From a checkpoint of a small mixture-of-experts model trained on Wikipedia: width 224.
Below are experts of layer 8 (counted from 0) of a mixture-of-experts language model. Rows are named router (the router's row for the expert), gate (a neuron's input weights, with its number), up (a neuron's input weights, with its number), down (a neuron's output weights, with its number) and show model dimensions 0-223. Each number is 50 + 10 x the weight over its row's rms, rounded and kept within 0 to 99.
After each expert's rows: a language model's description of what the expert responds to. This comes from a sample of Wikipedia text that the model never trained on.

# expert 51
router:63 52 46 67 62 48 40 21 67 56 50 38 45 71 45 38 47 35 39 45 59 52 56 69 52 63 30 44 38 31 55 68 37 57 63 44 60 33 74 46 46 39 35 36 52 52 40 64 43 57 53 46 61 62 65 38 43 59 62 45 66 53 30 53 65 51 64 37 46 57 52 62 36 58 50 42 46 64 42 53 64 47 44 52 60 64 52 47 47 54 61 60 49 58 61 55 39 47 45 46 53 65 48 48 57 40 54 66 34 38 53 69 69 50 53 53 38 37 51 45 53 55 47 60 41 42 37 46 53 37 62 50 60 46 41 61 47 56 46 47 60 47 42 65 43 43 63 47 39 40 27 57 48 43 51 45 55 50 53 48 64 41 56 39 41 48 62 38 56 38 62 35 60 40 48 48 32 43 58 50 54 45 34 52 44 56 62 55 67 61 59 52 36 42 42 47 43 42 55 53 54 37 61 58 35 37 50 47 36 61 60 53 55 32 53 56 48 56 42 40 67 37 60 58
gate0:40 41 39 43 71 60 52 41 62 39 63 55 70 41 66 46 59 43 55 56 38 36 36 39 44 54 62 66 43 44 49 65 43 48 63 56 58 53 38 60 49 45 40 50 68 70 43 54 49 49 42 48 50 51 49 44 42 58 51 57 29 59 52 43 41 75 56 45 53 60 50 38 51 72 60 67 57 43 79 42 43 60 42 57 54 24 55 57 44 63 44 56 40 51 59 52 30 47 52 51 42 66 40 57 70 35 36 49 42 46 51 49 54 62 43 55 33 63 46 40 42 49 51 33 46 59 59 56 48 53 43 38 59 41 51 55 54 43 54 36 45 34 56 50 62 65 52 48 71 53 53 50 62 55 62 45 58 48 79 37 42 57 45 60 55 64 43 52 52 51 58 61 52 44 44 55 41 35 38 47 46 40 53 50 47 54 36 44 37 60 60 51 41 72 58 59 45 38 50 52 39 62 67 29 63 43 53 43 58 42 41 56 38 58 46 47 34 51 31 37 47 63 50 45
up0:65 60 61 46 33 30 53 39 48 71 57 54 33 38 36 50 57 59 37 74 39 57 52 46 43 40 41 56 50 56 33 57 50 33 56 26 55 52 63 54 36 52 74 53 43 41 49 41 53 31 43 35 44 37 41 49 63 37 53 48 47 41 66 71 40 45 31 60 58 41 56 48 41 33 34 42 58 61 37 48 41 36 60 42 46 51 44 45 47 57 60 54 62 46 37 34 48 73 61 60 40 41 56 41 40 55 54 26 66 51 65 46 54 33 50 52 55 43 55 45 51 47 58 44 61 50 61 61 52 43 57 45 43 44 56 44 44 48 44 59 52 58 61 58 67 43 31 57 39 50 40 56 49 46 45 47 52 60 44 51 61 55 46 53 58 35 33 51 57 46 53 47 43 55 46 40 52 59 56 63 39 56 52 46 61 47 61 45 38 31 56 45 52 61 56 47 51 64 67 41 52 66 37 49 43 44 38 54 47 75 74 42 51 44 64 48 66 48 59 49 43 36 49 55
down0:50 39 44 53 55 62 37 64 56 63 48 50 62 50 48 51 51 56 54 45 46 41 39 54 61 40 34 61 51 43 36 39 53 49 47 52 50 55 36 57 61 63 44 54 60 46 57 62 53 37 57 45 54 54 44 52 55 56 56 48 34 78 48 66 52 46 49 54 38 59 58 57 23 46 66 66 48 52 58 66 45 58 45 59 58 66 41 43 36 58 40 56 68 48 51 46 21 51 69 35 40 50 27 55 52 58 57 58 56 41 66 60 50 51 47 49 42 66 51 52 51 49 53 46 48 73 46 56 61 56 41 41 41 62 36 38 33 70 56 36 39 62 52 46 42 61 52 50 65 72 45 47 51 44 43 45 51 59 29 36 39 62 53 54 55 73 71 33 47 51 65 40 65 43 54 53 54 57 43 68 54 44 51 60 58 39 63 44 46 44 74 54 66 65 51 45 37 58 46 67 43 61 42 65 43 52 56 50 58 61 56 48 32 44 37 59 61 49 60 51 33 51 47 44
Description: Line breaks and == markers around wiki section headings like ==History== and ==Career==, plus blank lines between list blocks.

# expert 54
router:56 63 48 42 62 60 35 61 60 48 58 36 49 57 46 32 27 30 42 43 58 60 61 54 52 53 26 37 23 49 54 64 45 54 53 66 33 53 49 58 48 49 41 47 44 58 44 56 36 25 57 39 49 61 75 33 50 62 63 74 58 41 41 48 49 66 56 61 51 57 32 39 49 54 54 39 53 54 67 39 52 54 41 54 55 47 57 56 50 50 68 47 55 48 55 32 39 48 49 45 37 50 56 54 56 50 65 62 52 37 40 67 59 61 44 47 45 49 61 52 44 44 62 63 59 48 46 50 53 49 56 45 42 31 44 34 33 54 33 53 59 43 36 62 41 37 61 34 60 50 44 71 61 61 54 49 60 51 43 55 62 50 54 44 44 49 57 39 49 52 45 43 43 60 57 61 56 61 55 41 41 36 44 55 58 51 46 61 35 59 47 62 36 54 35 40 42 35 37 51 47 58 53 42 35 46 48 41 38 67 40 60 69 52 65 40 49 41 55 47 43 40 45 30
gate0:36 41 42 46 68 53 52 50 62 43 61 56 64 44 69 40 56 45 54 61 36 31 34 37 41 53 55 64 41 46 53 64 50 49 58 50 56 48 40 59 54 48 44 51 69 71 36 55 50 47 43 43 49 51 49 44 51 56 52 62 33 57 57 46 43 74 63 41 50 56 55 44 55 66 60 61 61 42 73 46 38 56 45 62 53 26 56 46 47 55 46 58 38 53 59 50 25 46 48 54 47 58 48 57 61 33 39 53 41 55 53 51 54 58 42 48 37 57 41 53 45 43 50 28 44 63 61 52 51 63 46 41 58 41 41 45 45 41 47 38 44 38 55 45 61 66 45 51 73 64 49 56 63 63 64 42 59 53 70 34 39 51 41 65 60 60 38 48 57 41 53 64 45 38 44 60 40 38 54 49 41 39 55 56 39 58 43 45 37 58 55 54 43 82 61 56 51 36 46 52 37 67 72 37 55 45 53 43 61 43 42 53 36 62 49 45 34 51 35 32 42 67 54 48
up0:74 65 54 40 40 30 48 34 51 67 52 51 33 44 39 60 61 60 38 70 42 60 55 48 49 44 47 55 50 49 37 58 44 40 57 29 52 56 60 48 42 47 72 45 44 41 48 41 54 32 46 34 41 38 41 40 54 38 52 44 48 43 63 68 50 46 34 61 64 45 50 46 34 34 40 48 48 66 44 40 47 35 53 38 51 53 38 54 47 62 57 52 61 50 43 33 45 74 63 55 38 49 53 37 46 49 56 24 68 44 62 49 49 30 48 50 52 55 66 43 50 58 61 52 60 41 56 60 54 35 55 41 36 47 54 47 58 43 51 64 59 51 62 62 68 40 36 53 36 50 39 51 47 39 45 47 49 60 53 59 63 63 55 49 55 38 34 57 52 52 50 45 46 56 44 36 46 60 52 66 44 57 50 48 69 52 54 49 40 31 48 44 53 55 57 52 44 66 68 42 53 55 36 41 47 43 33 54 39 80 65 39 47 33 56 52 62 50 65 51 57 34 56 57
down0:44 38 51 52 64 59 31 60 56 63 49 37 56 57 51 47 53 52 48 47 49 41 43 41 54 42 29 61 46 51 38 44 50 44 43 49 51 48 46 56 61 57 37 55 54 50 41 67 62 36 45 41 49 49 46 47 47 54 65 48 33 73 53 51 51 42 60 66 49 57 60 50 40 44 60 54 60 48 45 60 46 63 38 65 63 72 42 49 35 47 38 61 52 43 48 58 27 46 64 47 55 46 35 48 59 48 68 58 44 46 62 65 58 46 48 57 41 78 47 56 47 57 59 43 46 71 49 50 63 63 52 46 43 65 38 38 29 70 71 42 46 55 56 58 46 66 49 48 63 68 42 49 46 46 49 44 53 60 49 38 43 55 55 57 59 71 64 38 48 67 71 37 59 42 50 49 40 50 32 62 63 44 51 45 55 39 62 49 47 48 53 56 70 63 55 36 54 52 42 79 32 52 44 66 44 49 57 50 44 56 72 48 35 43 35 54 53 54 62 49 30 44 45 50
Description: First letter or word right after a line break, section heading marker or sentence end, e.g. ==Law, Later, In, (Note.

# expert 7
router:66 64 42 36 66 35 49 50 55 60 56 30 32 59 60 38 48 42 56 42 44 40 50 60 40 61 29 40 52 65 66 56 60 54 29 37 41 47 63 56 46 47 53 34 64 50 63 44 46 47 53 38 41 54 51 47 51 45 53 27 58 61 50 33 50 52 48 59 51 59 36 69 66 66 53 55 30 37 50 57 38 36 39 45 54 62 49 39 33 45 53 62 49 51 65 62 28 40 42 37 50 48 52 43 40 68 50 53 56 64 56 52 42 56 54 45 40 70 56 57 53 49 44 52 51 60 52 57 60 58 47 43 62 62 49 52 61 45 54 35 62 48 57 51 50 40 32 63 61 51 61 63 46 49 55 64 32 55 56 41 37 62 48 58 45 44 45 28 42 47 44 37 53 45 51 58 52 54 52 53 61 31 45 38 57 65 54 56 41 75 67 48 53 47 45 45 35 44 48 58 57 37 39 31 50 50 45 31 38 43 65 73 56 47 55 49 57 60 51 61 57 39 43 60
gate0:38 48 41 54 63 56 58 44 63 48 57 55 63 40 60 42 51 47 55 63 42 33 44 38 40 50 62 60 36 50 57 59 46 51 55 56 56 55 34 60 45 44 42 49 66 71 37 49 49 58 47 34 45 61 51 41 60 56 49 59 34 57 61 48 37 61 56 45 63 57 52 44 46 68 57 62 60 47 81 43 38 52 43 56 56 35 51 56 44 56 51 58 40 53 56 46 31 50 51 53 58 56 49 61 77 34 40 47 48 50 44 52 40 57 51 55 33 63 36 47 60 41 46 33 46 64 61 55 56 56 37 34 46 52 51 51 43 36 45 50 38 35 59 49 57 66 51 48 72 54 45 48 58 54 57 43 66 49 78 33 37 59 46 66 55 56 44 49 49 47 51 57 44 44 45 60 28 34 45 57 40 40 54 62 45 60 28 47 45 57 59 48 45 85 66 60 52 42 50 50 36 58 57 32 48 37 51 40 58 38 36 50 35 60 46 58 39 60 44 37 35 58 43 54
up0:64 63 59 34 39 33 37 30 50 59 53 56 40 41 38 57 53 55 33 72 38 61 45 50 51 39 38 62 56 53 24 60 46 36 56 21 55 45 70 49 42 44 71 42 42 36 49 51 50 19 42 45 45 31 42 51 42 41 52 48 53 45 58 67 52 53 37 63 54 44 54 46 38 33 39 51 48 64 35 45 50 45 59 46 44 53 44 51 48 58 58 50 65 40 42 38 46 67 58 59 30 52 56 38 40 52 59 26 57 46 67 46 65 35 44 47 52 40 69 39 33 60 60 48 56 36 58 56 47 43 61 47 53 40 48 47 52 54 52 54 60 58 52 60 62 49 47 60 31 55 50 58 52 51 45 43 49 52 43 60 62 65 43 44 53 37 36 52 56 44 59 41 48 62 44 42 64 61 51 55 44 55 46 45 55 48 57 40 36 40 48 51 56 51 53 41 53 56 63 53 47 68 49 47 48 56 39 59 49 80 66 44 57 35 57 39 56 46 50 38 64 35 59 58
down0:49 37 25 64 55 69 33 57 63 55 40 47 61 47 44 45 44 56 50 43 63 51 34 47 53 38 39 48 48 45 32 46 47 45 46 55 44 56 42 52 64 47 39 52 63 53 43 50 44 43 55 50 60 35 52 49 54 61 51 42 47 78 39 63 50 36 56 59 57 57 57 46 36 41 71 62 51 42 48 75 40 62 44 58 53 64 50 49 40 45 34 60 59 38 53 38 29 43 56 46 32 44 26 41 54 52 55 74 51 45 59 58 43 45 57 57 40 62 55 54 55 61 55 41 40 62 47 57 63 69 27 44 43 61 45 39 39 63 52 48 44 50 63 41 45 70 61 48 60 58 49 42 45 44 48 44 64 60 37 42 34 62 44 52 38 60 61 29 43 53 72 50 44 48 60 59 56 44 41 55 51 37 59 50 60 33 58 52 39 41 62 55 61 66 54 33 44 70 53 62 46 62 48 56 40 52 59 39 52 51 56 38 36 50 31 56 54 58 52 50 30 53 52 45
Description: Lone first letters or short stems opening a verb after will, was, to, as in f(ail), f(ire), w(orsened), repl, incre.

# expert 9
router:42 39 47 62 36 52 38 55 67 32 40 37 62 55 47 57 42 41 48 35 47 47 62 58 54 68 43 41 46 54 53 50 25 58 45 48 50 54 53 38 41 48 40 32 25 66 51 64 46 56 58 36 51 54 40 50 50 45 50 66 41 52 44 56 53 54 47 66 38 64 52 59 59 43 46 43 70 64 34 54 52 65 57 54 58 53 51 40 50 43 67 42 50 61 59 50 45 47 48 60 39 57 64 50 58 46 41 60 50 50 51 66 57 36 22 27 58 59 53 36 47 56 55 37 55 50 51 50 43 38 59 42 59 57 47 63 44 56 53 47 49 52 29 59 44 38 53 54 42 48 43 43 51 47 48 54 47 46 65 48 56 41 43 38 39 52 65 47 61 39 52 65 62 54 58 58 57 62 46 31 70 49 33 51 66 46 40 46 69 55 28 45 36 64 50 59 58 61 44 44 43 41 33 63 38 55 72 66 66 55 33 39 33 40 41 39 64 49 55 55 56 36 47 36
gate0:50 47 43 47 71 56 61 46 59 45 69 52 66 38 69 43 50 39 57 59 42 29 49 41 45 42 58 64 46 52 45 57 48 53 53 50 48 42 47 55 45 36 44 50 61 70 35 59 51 54 42 41 52 59 43 45 57 62 50 63 38 54 63 49 37 70 53 50 55 61 47 50 47 62 59 60 60 38 91 52 39 61 44 56 61 28 52 57 44 63 37 49 49 48 54 54 33 46 51 40 50 54 42 58 67 29 34 49 45 57 49 46 44 58 60 45 46 62 40 46 47 45 51 34 53 60 60 61 59 55 38 45 59 49 47 51 53 44 55 38 38 39 62 49 60 70 56 34 75 53 57 54 59 54 60 46 60 47 68 31 43 60 38 57 57 60 35 55 45 39 54 65 37 39 39 43 44 30 44 49 44 45 59 54 39 55 38 42 41 53 52 43 48 76 67 62 49 42 46 51 39 64 72 27 53 41 56 45 60 39 47 51 37 54 47 53 30 52 46 44 43 59 44 44
up0:60 58 61 41 42 30 42 30 51 66 53 58 38 47 35 49 63 61 37 66 41 59 40 51 46 47 36 62 47 44 40 64 43 41 54 37 53 57 69 51 40 55 69 52 51 44 54 45 56 28 38 36 48 35 42 47 49 40 48 42 46 46 50 59 45 53 28 54 59 40 59 46 42 35 41 48 52 64 36 36 49 32 51 42 46 62 51 47 45 55 62 59 58 44 41 40 44 66 62 57 34 47 56 28 38 51 53 25 66 35 62 52 51 39 47 54 44 49 65 39 51 61 60 51 58 42 57 54 41 40 58 39 45 40 48 45 53 52 48 63 66 47 60 59 66 31 40 66 28 52 38 55 53 49 45 45 50 58 46 54 69 57 58 52 49 29 34 50 60 53 54 48 51 57 53 52 47 62 59 61 44 52 47 39 63 50 56 45 24 44 50 49 45 60 56 54 49 52 67 40 50 66 40 50 46 54 35 52 44 80 66 47 52 45 56 45 63 49 58 33 50 31 48 64
down0:44 43 41 61 59 66 27 57 57 69 51 51 55 45 47 42 53 51 51 38 44 32 31 43 54 36 31 64 38 51 31 42 53 38 42 59 42 43 42 60 62 47 42 36 62 57 52 56 48 46 39 37 50 47 48 51 55 52 55 36 39 76 44 51 56 42 54 59 41 45 50 51 41 50 51 60 46 46 54 63 35 57 45 54 71 68 39 59 42 46 44 55 49 55 48 42 33 30 70 50 46 44 38 47 54 45 72 71 33 37 60 59 39 58 43 60 28 64 48 51 60 46 59 49 36 57 40 51 51 69 46 54 46 62 40 40 31 52 55 38 46 45 55 42 44 71 40 46 61 63 51 46 51 53 45 44 57 48 43 34 60 52 59 54 59 63 63 41 45 60 60 40 64 34 53 47 54 47 41 59 58 45 41 59 65 40 54 54 54 42 49 58 70 66 50 49 42 58 47 66 46 73 37 67 34 44 66 63 51 49 63 59 36 54 41 48 47 50 52 49 29 61 48 52
Description: First capital letter or piece of proper nouns and demonyms, often after "of" or "the", such as B(ritish), L(ithuanian), T(uscany).

# expert 17
router:49 49 43 56 51 70 51 59 55 38 55 44 38 52 55 34 52 43 62 45 48 63 67 65 46 68 39 21 32 62 50 64 55 60 39 46 43 49 49 36 41 54 55 51 44 66 63 45 41 52 60 47 66 52 44 59 50 51 39 60 37 57 68 50 36 44 53 52 45 62 56 54 60 48 51 52 64 36 46 50 47 49 42 59 57 54 62 55 51 63 43 76 49 50 55 47 65 50 63 43 43 47 52 61 54 58 46 54 46 63 55 68 47 60 61 48 39 66 34 49 39 35 75 59 27 51 57 67 39 55 31 56 57 53 52 56 36 43 49 43 44 52 32 50 38 41 54 56 60 50 53 35 50 67 57 60 39 59 58 38 54 45 36 51 53 58 37 37 48 51 37 54 69 17 59 46 46 51 42 48 61 49 63 49 66 38 54 62 66 60 40 33 34 45 65 36 49 39 42 62 55 53 56 52 47 65 58 43 44 61 38 66 56 50 42 49 57 52 58 41 37 58 40 48
gate0:42 43 42 49 73 53 60 48 61 43 69 59 66 42 62 47 60 48 49 59 38 42 35 37 32 51 65 65 35 50 54 60 46 46 50 58 57 55 42 64 45 41 41 46 62 68 41 57 42 59 48 31 52 57 50 38 50 51 58 67 26 55 54 49 39 71 57 50 53 62 47 45 47 66 68 65 50 45 77 44 35 57 35 60 51 31 44 48 42 51 43 51 45 50 58 42 36 53 53 55 45 53 43 56 70 30 45 44 45 51 51 49 53 55 50 49 40 59 45 43 49 47 46 28 51 59 67 61 57 55 40 40 52 54 48 58 48 39 45 44 42 39 61 45 57 62 50 45 66 58 52 51 55 61 61 38 59 49 72 34 38 61 47 62 58 62 43 56 47 39 48 47 46 41 36 58 41 31 40 66 42 44 49 45 41 56 27 49 35 57 51 52 45 81 69 58 48 45 52 50 46 57 61 29 53 37 44 46 64 48 48 46 36 64 42 54 39 47 40 33 40 60 45 50
up0:69 55 58 36 39 34 40 30 48 66 45 57 38 47 36 54 61 53 41 74 41 51 49 44 51 40 42 54 54 44 32 64 42 44 56 25 42 47 68 41 34 53 70 54 40 43 46 45 56 24 49 43 48 31 44 44 58 56 49 26 55 37 57 62 46 48 29 52 59 38 55 49 40 36 40 45 55 64 46 43 45 31 55 34 47 51 51 52 43 63 60 56 60 49 43 38 38 66 50 45 38 51 50 47 35 57 52 29 57 45 64 45 53 39 49 53 46 47 68 40 46 56 70 55 53 47 62 48 47 38 58 43 51 35 52 42 59 48 49 59 62 52 56 58 72 40 41 54 36 41 39 51 60 42 46 48 57 63 48 49 66 56 62 42 47 35 29 40 58 50 62 51 47 55 61 44 52 62 57 51 49 58 52 51 55 53 63 44 39 33 52 47 45 56 47 55 43 63 68 40 41 70 44 44 42 50 39 58 46 80 66 48 51 43 61 40 63 54 54 43 54 35 47 54
down0:42 33 35 57 62 65 30 60 54 50 47 42 58 49 44 48 46 46 43 56 50 41 42 63 52 50 37 61 43 41 34 47 58 41 37 44 48 47 26 50 80 47 43 58 76 49 48 59 47 51 44 53 49 54 50 51 55 50 51 50 39 77 47 62 60 47 55 68 46 48 52 47 39 50 68 65 57 41 46 63 31 63 51 64 51 62 46 50 42 44 29 60 62 46 42 48 30 48 64 44 45 49 28 46 44 59 58 61 42 46 57 61 44 52 48 50 34 70 39 61 44 50 63 43 39 65 46 54 57 47 33 41 34 53 48 44 30 55 43 44 41 47 50 37 40 68 49 39 69 65 43 61 54 50 51 41 58 59 40 37 50 53 49 54 46 67 59 24 45 52 62 46 62 34 59 56 58 48 30 44 56 37 55 63 58 45 59 51 43 34 49 50 67 66 53 42 38 54 48 60 51 60 48 63 44 45 65 48 46 52 69 53 34 52 45 43 46 52 53 47 28 59 55 44
Description: First lowercase piece of a noun after the or a in place descriptions, such as pro-perties, ra-cial, se-gment, r-ural.

# expert 53
router:72 64 45 68 75 42 55 48 60 66 72 37 46 49 53 34 39 37 35 41 37 57 43 49 29 41 35 35 30 71 51 53 53 45 36 60 44 68 56 48 45 64 62 41 66 53 62 31 38 42 54 43 47 43 66 68 66 47 57 48 43 44 49 32 39 69 51 56 41 54 43 49 55 63 49 41 48 36 52 58 35 52 51 52 53 39 47 59 50 65 58 54 51 59 49 53 47 53 62 33 37 57 65 51 50 57 44 62 38 47 57 37 39 45 41 35 48 66 31 45 52 31 44 52 42 57 56 61 45 42 34 50 60 64 57 53 59 46 39 47 39 65 49 53 63 45 34 40 60 42 60 50 38 57 46 47 58 47 45 62 53 49 53 52 51 46 61 54 60 41 55 56 59 59 64 51 56 40 44 40 52 34 48 54 73 40 61 58 46 46 36 54 56 45 47 58 33 31 31 63 50 48 47 60 53 60 60 58 41 50 61 52 64 55 55 45 55 64 57 63 44 45 65 46
gate0:48 48 40 56 68 54 51 49 67 39 64 51 63 40 65 47 49 46 56 59 35 38 39 36 35 53 71 67 37 49 59 63 53 43 60 56 52 48 39 65 39 50 45 52 67 78 39 57 42 56 46 40 51 56 49 47 52 48 55 65 36 53 64 48 39 73 62 40 52 65 46 33 46 66 61 55 52 48 69 46 41 57 43 60 51 29 56 55 35 57 44 53 49 54 50 44 34 53 51 55 52 55 46 59 61 35 44 42 47 51 50 47 62 62 54 51 36 62 41 41 45 48 46 29 48 64 69 63 58 45 45 33 57 48 54 48 41 46 46 44 41 48 62 51 60 61 50 49 74 48 67 59 56 59 61 34 61 40 71 36 47 55 45 59 63 60 40 51 49 41 53 56 43 49 47 56 39 45 46 64 43 42 55 55 41 55 31 38 37 53 58 45 46 77 63 54 48 43 47 50 39 63 58 24 49 37 53 40 64 42 40 53 35 59 48 56 35 50 37 37 40 64 43 46
up0:64 55 58 39 37 29 42 29 49 65 51 58 32 34 35 50 60 65 36 77 47 58 52 53 46 44 39 55 53 49 34 63 42 39 52 26 54 60 56 51 46 45 70 49 47 39 54 48 48 22 47 38 50 27 38 49 51 39 52 39 49 49 53 68 46 48 31 53 63 48 59 54 43 38 28 53 56 62 46 41 48 38 56 47 47 54 47 48 46 63 55 53 54 44 49 41 50 69 58 55 28 53 47 44 50 56 50 24 57 48 60 40 56 37 36 60 51 52 67 50 50 56 59 50 56 49 55 53 56 41 53 45 51 42 55 47 61 55 48 57 59 61 56 66 71 35 46 50 31 47 35 56 50 40 38 54 59 62 44 48 61 57 45 53 55 46 36 47 61 50 57 50 65 50 48 55 55 61 49 63 42 55 47 40 64 41 57 45 39 43 53 47 53 48 56 42 46 62 70 37 45 66 47 47 48 49 36 55 45 77 64 40 59 39 63 52 66 57 56 38 60 20 49 57
down0:39 41 52 61 59 59 46 56 61 60 44 57 51 54 45 40 45 47 53 36 47 48 34 38 56 49 41 62 47 43 39 52 66 46 53 52 57 47 34 49 54 56 30 66 60 49 47 58 61 50 51 49 60 50 51 42 51 67 44 35 41 82 41 39 62 33 72 62 52 56 58 57 32 47 56 62 43 57 49 61 44 61 38 72 44 66 44 56 37 53 41 50 67 46 48 51 32 53 73 55 61 50 34 48 58 55 59 59 55 46 58 65 38 49 47 52 37 63 59 54 52 39 49 50 55 64 57 48 55 52 53 48 45 55 52 50 30 73 64 46 39 40 47 49 41 75 61 58 71 57 41 44 47 42 42 40 49 58 34 42 55 59 54 48 53 66 62 46 55 58 60 43 66 52 46 52 52 49 49 49 50 34 50 58 71 45 54 44 43 40 59 57 59 52 47 43 43 67 59 63 43 41 27 76 38 53 55 49 54 57 68 52 37 54 31 44 48 38 52 48 23 61 49 40
Description: Lone first letters of words, mostly in election tables and lists, such as v-otes, v-ehicles, n-ight, M-urder.

# expert 13
router:69 37 45 59 67 28 50 40 52 54 69 33 36 56 58 40 55 27 57 43 61 49 49 44 48 68 29 49 46 46 62 70 50 62 55 59 65 32 77 50 57 47 48 46 56 57 65 62 50 44 59 46 64 60 57 48 52 55 52 40 46 63 51 48 49 56 57 40 43 49 49 57 28 42 53 31 52 56 52 62 61 44 60 54 66 61 56 42 44 62 39 68 46 55 53 72 49 47 69 46 51 47 37 30 52 54 48 52 40 45 61 47 52 43 57 47 47 47 52 44 60 47 43 55 37 28 50 45 52 60 60 42 55 49 48 70 47 64 63 49 48 49 39 70 42 52 50 26 56 47 44 53 47 41 47 54 44 66 68 50 72 51 55 34 41 40 50 34 39 53 44 39 50 51 43 48 40 43 60 55 47 48 34 48 55 50 56 57 70 54 42 53 35 45 64 56 50 40 52 56 36 51 40 52 32 42 30 36 40 59 47 62 68 47 53 64 63 52 49 50 58 57 60 71
gate0:48 44 42 51 73 58 55 46 59 51 65 59 65 54 64 37 51 49 52 57 37 36 30 39 32 52 63 69 53 45 56 58 48 51 57 56 53 51 45 56 51 52 48 49 69 67 46 48 45 65 43 34 57 56 39 45 58 56 54 55 37 56 61 44 43 69 62 44 52 59 52 44 52 66 62 67 47 44 82 45 37 58 47 64 53 17 54 45 41 58 44 48 51 56 59 46 25 52 45 51 58 53 53 58 66 30 42 51 31 54 51 50 54 56 41 44 40 56 44 58 52 47 53 43 50 63 57 66 56 60 37 43 55 60 49 56 54 47 55 41 38 40 62 50 57 67 47 46 68 56 59 53 57 65 63 37 52 48 66 41 44 58 57 50 51 62 42 54 56 52 50 58 34 39 47 55 35 36 47 61 44 44 43 54 39 50 31 36 30 59 50 46 43 76 64 67 56 45 49 46 38 57 68 32 53 41 56 42 55 40 40 57 35 62 44 47 37 53 47 32 45 63 54 53
up0:66 63 59 38 40 32 38 34 50 67 56 51 41 36 38 50 73 58 41 75 36 51 52 47 52 45 34 58 55 57 26 62 46 43 45 25 51 53 67 49 35 42 65 53 49 37 43 49 53 29 45 37 44 36 46 48 50 50 51 41 55 49 56 63 40 46 34 57 69 44 55 46 33 37 35 50 60 57 43 44 46 28 50 42 47 59 49 63 52 51 56 62 52 38 44 37 54 71 61 50 34 49 42 36 38 56 51 25 78 43 65 43 51 40 44 56 39 57 64 33 46 59 60 46 59 41 63 56 53 33 53 44 48 35 51 40 51 54 55 60 64 59 58 61 70 46 42 52 34 49 40 60 50 38 44 52 53 55 48 57 63 58 54 53 55 39 40 45 50 48 59 46 46 56 48 54 51 61 61 55 43 66 55 48 63 48 60 52 44 29 55 52 46 59 52 50 40 62 61 48 50 64 43 44 41 52 36 52 50 71 64 44 61 46 61 48 67 60 49 42 48 38 52 59
down0:45 36 40 55 56 55 34 61 58 53 39 29 57 55 43 43 48 54 37 42 71 52 42 59 52 50 43 52 38 48 39 58 68 44 42 49 57 47 38 52 62 54 41 45 55 49 52 47 42 39 45 43 54 48 46 55 53 57 51 40 46 70 44 66 69 42 54 55 46 59 62 61 35 51 69 58 59 40 46 65 39 65 38 57 58 63 40 56 39 47 40 63 46 45 50 48 23 45 57 53 41 59 40 44 49 64 64 61 41 51 66 59 48 46 50 57 27 70 55 55 56 53 53 54 48 62 46 57 60 58 47 51 40 63 58 41 27 64 48 33 45 51 51 38 46 62 50 42 61 76 38 46 42 41 55 41 50 60 35 36 54 58 45 52 45 68 71 30 54 53 62 38 72 45 49 46 63 48 40 56 55 37 51 51 65 57 61 48 45 42 70 62 65 63 48 32 43 51 46 58 42 72 40 63 40 49 54 54 52 54 60 48 31 43 41 60 52 46 66 45 27 47 47 45
Description: Closing == and === markers after Wikipedia section titles, plus line breaks and word starts within list and table lines.